From a checkpoint of a small mixture-of-experts model trained on Wikipedia: 39.4M parameters.
Below are experts of layer 7 (counted from 0) of a mixture-of-experts language model. Rows are named router (the router's row for the expert), up (a neuron's input weights, with its number), down (a neuron's output weights, with its number) and show model dimensions 120-159. Each number is 128 + 32 x the weight over its row's rms, rounded and kept within 0 to 255.
Before each expert's rows: "raises" lists some tokens whose logits its average output raises strongly, later layers aside; "mostly gets" lists some tokens that are sent to it at least half of the time. This comes from a sample of Wikipedia text that the model never trained on.

# expert 14
raises: ".", ",", "-", "v", "–", ".\n\n"
mostly gets: "1", "0", " Apps", " sq", "2", "3"
router [123 110 176 104 218  64 177 148 156 152  75 130 147 136 107 144 103 125 108 119 138  76 125 157 153 152 146 166 185  95  93 120 139 133 114 150 166  90 148  96]
up0 [ 97 152 175 128 113 138 148 116 135 160 145 115 149 139  66 148 163  96 144 165 145 163  70 114 152 108  93 155 103 143 110  81 108 174 167 169 102 154 133  98]
down0 [185 117 137 131  98 134 160  98 184  82 162 118  71 171 193 141  64 167  89 121 194 139 141 174 150 126 104 101 100 123 134 148 134  94 111 101  59  99 172 143]
up1 [105 105 106 187  96 137 125 158 176 173 154 102 101  98 138  77 157 170 204 182 120 175 137 152 132 105 126 155  99 117  86 108 133 171 199 131 108 111 138  89]
down1 [117 118 150 138 117 152 174 152 188 130 140 126 126 144  94 146 220 132 138 111  95 112  87 122 131 101 154 113 106 128 114 132 147 162 131 155 154 111 130 146]
up2 [127 114 140  88 109 161 109 116  91 152 149 113 181 165 166 110 135 136 147  71  66  69 134  98 103 165 203 102 138 101 105 138 153 132 157 144 141 106 115  94]
down2 [177 106 116  99 140 115 121  94  87 137 149 111 173 123 102 173  84 148 119  95 130 173 140 148 112  98 166  87 140 164 125  77 144  97 140 119 162  68 142  95]
up3 [149  72 117 146 202  69 181 150 123 133  81 105 164  86 130 157 154 105 156  99  69 144  90 136 133  66 134 109 100  63 157  95 117 213 203 134 127 148 141 159]
down3 [ 97 129  90  85 155  98 111 169 153 132 171  56 150 143  96 127 109  72 193 132 117 134  88  79 143 179 124  95 144 175 179 209 117 126 156  76  82 115 114 168]
up4 [122 154 127 107 152 100 110 133 146 128  86  89  89 148 109 109 132  99 135 185 127 138 198 157  72 112 135 132  84  81 123 148 158 138 149  87 149 115 115 127]
down4 [138 213 130 118 141 115 130 145  75 159  83 172 140  79  86 196  79 109 122 121 121 122 146 145 187 113 100 154  66 126 150 153 128 174 141 164 122 111 116 100]
up5 [ 34 142 101 145 156 114 194  97 132 142  60 123 121 133 150 131 172 145 115 112 147 126 184 136 128 150  60 101 156  62  92  79 115  84 137 171 162 143 149 140]
down5 [159 137 128  73  72 105 107 107 113 117 139 183  97 119 174  92  80 107 158 134 124 156 154 114 143 107  99 107 125 104 143 100 131  95 100 170 155  94 204 152]
up6 [ 79 136 111 134 142 109 124  85 141 140  98 128 126 106  97 126 127 136 134 100 155 106 150 102 163  88 165 142  70 143 125 158 186 107 135 155 156 111 139 139]
down6 [123  70 153 131 137 128 146 101 131 122 134 162 100 208 125 116  95  90 146 115 120 129 153 111 172 139 165 131  94  94 143 155 138 125  45 179 120  98 124 136]
up7 [148 208 116  95  59 173 101 124 103 143 140 131 146  85  91 126 120 185 153 101 100 156 130 128 146 139  92 194 122 158 151 149 103 111 105 163 170 106  77 147]
down7 [120 117 125 185 144 147 132 150 115 155  79 108  91 149 125 115 151 148  55 152 133 176 107 115 113 148  80  60 106 116 113 182 178 177 113 167  88 164 123 138]
up8 [164 178  80 111  90 179 125 106 122  65  99 160 137  99  59 126 169 166 105 194 101 127  94  93 100 104 108 143  85 137 105 177 105  91 122 123 168 173 112 130]
down8 [103 132  92 144 104  53 155 172 137 105 152  88 161 171  84 125  46 123 118 156 148  94 134 104  96 135 149 127 139 164 136 143 153 159 110  69 122 120 128 129]
up9 [152 133 107 150 140  75 163 126 144 169 124 183 175 147 133 135 135 162 137 139 112 131 153 179 129 145 191 149 140 163 113  82 153 126 121  80 143 155 169 167]
down9 [ 66  93 141  64 116 104  93  88 122 137 182 113 183 142  95 104 171 137 190 154  65 115 129  76  89 114 165 121 130 140 136 128 104  91 103 111 123  76 161 152]
up10 [100 125 107 145 136 123 139  93 125 162  97 121 153 104 110  66 108 117 133  90 136  95 127  88 150 137  93 121  77 163 144 146 107 153 156  32 162 122 128 138]
down10 [119 111 161 121 153 117 131 104 145  85 109 136  80 153 107  88  94 129 147 128  98 151 115 154  97 127  56 155 156 136  83 164 119 135  99 151 125 158 155 109]
up11 [ 74 102 117 140 136 101 113 147  90 119 137 166  90 156 179 191 182 162 109 162 101  77 105 123 111 144  63 109  81 139  74 164 139 167 159 153 145 126 118 107]
down11 [100  66 137 111  86 148  72 128  93 185 145 139 138 135 127 139  64 124 124 131  84  91 156 106 134 143 115  82 115 123 124 159 134 136  78  40 150 167 120 102]

# expert 29
raises: "\"", "r", " |", "w"
mostly gets: "%", " km", " million", " sq", " mi", " kg"
router [116 147 119 174 125  85 110 188  89 100 157 118 113 153  68 153  76  98 167 169 141 106 125  95 177 177 166 104 168 166 126 115 126 137 125 140 183 122 175 118]
up0 [163 161 132 138 134  58 133 116 125 135  88 148 120 163 143 168  99 127 173 171 108  92 116 127 142 127 139  88 170 147 103 124 124 104 120 131  86 158 129 112]
down0 [129  85 143 155 144 138 112 159  77 143 102 130  94 132 118 168  86 133 105 102  68 209 116 135 180 163 154 111 102 154 125 152 139 115 114 140 129 146 103 164]
up1 [121 111 131 120 147 137 100 122  81 111 122 116 165 154 106 132 122 138 125  96 148 141 150  99 148 182 117 132 107 123 165 122 126 152 163 143 131 137 127  72]
down1 [118 174 158 112 128 153 139 123  93 137 135 124 156  95  87 194  81 100 168 149 142 126 128 142 130 143 140  42 146 121  60 157 176 102 179 127  81 100 167 105]
up2 [129 162 171 140 174  73 120 105 134 193 149  99 114 148 132 160  85 158 173 143 113 163 125 127 127 152 175 103 124 118 108 159 147 121 132  87 144 135 156 173]
down2 [160 135  72 132 148 116 153 105 146 102  80  95 142 117 164 172 143 147 163 100 121 131 145 136 144 107 139 101 128 129 154 128 108 166 133 108 177 163 143 124]
up3 [179 144 150  96 131  94 138 124 112 183 101 103 161 136 107 136 103 104 110 100 179 170 135 142 143 124 110  78 112 177  48 208 158 110  73 118 153 202 109 135]
down3 [153 183 134 126 110 150 141  98 148 135 147 156 123 115 155 173 133 120  55 102 112 114  86 204 130 128 188 121 151 173  48 138 159 144 125  94 141 113  99 138]
up4 [135  92 131  72 168 179 134  87  69 123 150 154 117 111 117 140 140 106 140 110 167  81 138 142 152 168 134 122 169 127 138 151 145 206 156 113 157 156 157 118]
down4 [111 102 132 152  84 119 170 116 113 127 161 146 143 157 154 119 131 107 127 123 124 124  92 174 140 159 111 158 100 131 135 102 123 178 149 178 144 143 137  98]
up5 [ 77 135  90 139  80 117 118 120 147 152 115 153 110 181 177 125 108 107 161 136 133  81 175 182 140 152 111 130 150 136 108 151 115 178  74 139 110 188  95 173]
down5 [ 97  97 177 138 156 167 127  93 144 134 154 142  92 151  87 159 134 154 108 124  64 191  93 100  90 134  75 163  69 135 131 121 153 156 130 142 103 150 123 158]
up6 [155  79 128  89 133  97 151 140 182 174 139 188 133  82 103  56 127 118 178 130 138 221 132 163 126 100 152 201 145 126 153 183 132 136 155 165 131 107  88 143]
down6 [152 105 122  84  94  76 158 125 172  92 112  74 155 148 153 188 149 142 135 150 157 135 103 165  61  62 150  87 167 134 119 112 201 129 137 197 124 136 108 156]
up7 [140 124 101  61 137 157 109 144 100  87 117 151 192 154 147 162 157 140 126 102  67 139 108  93 153 165  81 156 159  91 167 109 100 124 158 168 164 129  96 102]
down7 [136 145 127  13 126 143 111 184 152 133 131 122 153  81 177 157 125  99 123  78 185  85 121 115 136 102 145 104 128 124 129 177 138 122 170 131 153 107 156 113]
up8 [165  91 139 125 161 149 137 139 171 129 104 107 184 183 133 194 185 113 122 105  68 110  83  81 118 132 162 136  95 109 177 108 103  67 118 139  79  94 129 119]
down8 [153  79 119 131 181 141 116 100  95 227 111 153 103 155 120 157 166  78 165 157 132  92 105 118 127  98 146  95  97 127  70 121 138 112 119 104 104 124  64 105]
up9 [142 110  68 108 118 128 119  94 131 134 146 105 121 113  89 167  83 118 121 100 150 141  90 103 112 150 115 151 141 173 175 129 171 141 128 168 120  90 150 104]
down9 [ 78 123 112 122 114 143  94 116 116 110 101 157 110  96 105 152 175 132 175  76 186 176 123  84 130 195 112 132 148 133 187 162 112 152  60 121 154 106 112  83]
up10 [120  92 143 167 198 127 118 104 169 154 118  77 124 128 145 110 119 135 152  99 121 128 130 111 126 202  97  94 151 155  43 176 107 137 114 113 123 142 144  92]
down10 [135 130 108 166 130 161  91 155 128 125 122 109 155  55 138 155 136 127 142  57 108 127 130 131 144 133 139 159 109 166 145 104 192  64 107 112  95 118 151 170]
up11 [162 100 167  94 168  95  79 130 110 107 125 158 162  93 134 191 158 151 168 112 147 177  77 214 132 156 175  66 122 144 126 125 170 158 144 113 141 180 129  78]
down11 [136  98 151 121  35 110 155  99 118 104 116 127  64 145 158 149 111  97 126 166 124 113 164 159 163 189 185 151 153 122  93 113 134 164  31 127 141 178 100  90]

# expert 36
raises: "23", "24", "10", "13", "12", "26"
mostly gets: "20", "19", "°", "18", "′", "|---|---|---|\n"
router [102 150 206 167 146 157 160 170 135  94  89 123 168 132  94 164 193 176 146 117 166  92  90  95 121 109 134 200 122  98 166 120 170  79 126 131 112  99 150 110]
up0 [117  61 140 128  65 157 141 153  93  85 155 119 146 137 159 188  90 129  86 165 173 122  95 114 135 115 133 157 117 123  93 130 103 147 210 171 117 156 148 150]
down0 [138 173 105 129 152  98 156 167 163 120 125 148 114 138 106  91 155 178 169  86  90 181 175 167 123 156 123 136 166 166 151  96 123 120  88 177  88 150 114  75]
up1 [145 152 158 161 170 121  96  70 114  95 149 160 169 110 114 109 131 131 127  21 154 153 168 156 157 163 128 143  98 152 146 137 188 104 167 101 215 175  77  97]
down1 [142 169 122 134  66 103 140 128  39 139 117 118 122 102 140  94  71 142  97  78 159 137  73 147 142 165 171  75 135  91 140  92 137 129 136 160 143  88 162 115]
up2 [128  89  95 112 185 142 109  69 169  59 143 140  80 124 144 136 149 195 118  59 101 106  83  45 150 100 112 132 126 130  97 113 137 100 120 146 164 173  60 124]
down2 [157 155 136 131 204  90  48 131  81 132 130 149 117 135  72 119  55 111 114 129 115 161 140  85  78 102  95 112 139 160 118 142 140 164 178  87 136 134 179 131]
up3 [192 107  80 127 130 121  98  69 161 138 189 130 152 157  92 174 131 173 120 102 140  99 144 170 151 101 103 141  80 193 142 107 154 148 102 154 133 139 107 104]
down3 [114 133 147 170 161 112 136 218 153 116  92 145 137 131 144 136 133 153 116 141 107 125  77 150  85 148 157 106 177 114 116 117  86 160 163 121 113 131 135 160]
up4 [145 137 154 137  90 105 136 158 131 140 146 106 164 168 179 121 131 202 110 111  63 128 123 122 109 144  70  96 133  96 161 144 109 114 160 123 158 115 136 144]
down4 [159 166 136 140 167 152 159 155 126 132 141 148 157 158  90 182 119  50 160  79 167  99 132 206 128 128 138 139 131  81 151 136 156 118 135 156  68 141 136 123]
up5 [144 121 100 129  90 100 109 138 112 151 156 125 172 134  82 140 115 100 127  62 120  86 113 154 155 155 109 130 152 116 157 123 127 166  75 111 115 161  88 117]
down5 [128 159 153  85 109 121 168 142 107 122 127 165 100  94 151 135 124 145  90 172 143 117 124 116  97  99 131 180 142 183  80 143 131 156 115 102 133 127 132 109]
up6 [ 72  93 201 140 128 109  95 119  86  87 160 241 144  75 133  97 162 119  87 134 153  95  87 105 112 104 136 136 165 105 146 155  78 137 163  95 150 155 128 109]
down6 [161 173 107 174 110  77 156 121 179 223 143 101 122 176 100 139 118  99 130 172 123 105 118 195 124 144 109  67 116 108 121 145 199 133  89 135 155 110 108 117]
up7 [155 128 169 179 116 135 123 111 113 129 113 141 121 189  76 126 139 165 136 175 141 133 123 133 172 115 152 114 117 103 140  72 105  93 161  84 146 132  88 170]
down7 [119 188 149  91 146 159 181 111 170  41 172 141 106 115 146  99 185 152 145 138 147  68  58 101  85 147 111 100 165 179  91  91 100 118 128 147 133 105 118 133]
up8 [158  15 160 139 141  95  91  91 224 144  85 108 141 117 145 118 123 191 151 128 108  96 160 180 132  83 101 179 102 140  89 139 145 180 127 131 140 112 144  91]
down8 [144 186  82 104 189 145 141 122  63 145 125 142 168 126 153 145 148 135 131  96 161 110  79 133 138 157 115 117 122 115 109  79 133  80 132 127  50 168 136 126]
up9 [115  94  78 120 136 146 137  69  99  95 185 152 100 118 103 116 159 192 114  97 146 121  94 155 133 131  69 141 117 121 102 105  81 115 121 145 150 139 154 123]
down9 [124 178 107 142 148 102  84 176 121 158  90 126 139  99 137 135 106  95  67 121  96 178 201  71 166 130 131 146 119 179 152 119 164 107 155  96 171 119 104 170]
up10 [159 123 138 119 172  88 111 107  98 137 152 141 169 142 122 168 168 131  99 143 168 137  71 131 149 156 101 147  94 171 129 143  97 138 132 149 162 136  51  75]
down10 [131 138 108 127 116 155  93 159 145 161  98  46 122 114 121 139 109 104 179  86 118 118 189 135 121 171 126  85 200 124 106 131 183 103 140 145  72 160 147 132]
up11 [121 142 137 159 183 100 143 137 113 135 154 138 132 155 135 193 156  77 133 141 109 115 132 122 121  92 159 136 112 185 168 135 145 122  68 181 123  83  55  66]
down11 [ 97 154 112 131 101 173 164 130 106 118 135 140 156 112 125  97  97 177 117  78 100 119 152 172 173  50  94 126 124 193 134  93 173 118 109  75 140 142 137 197]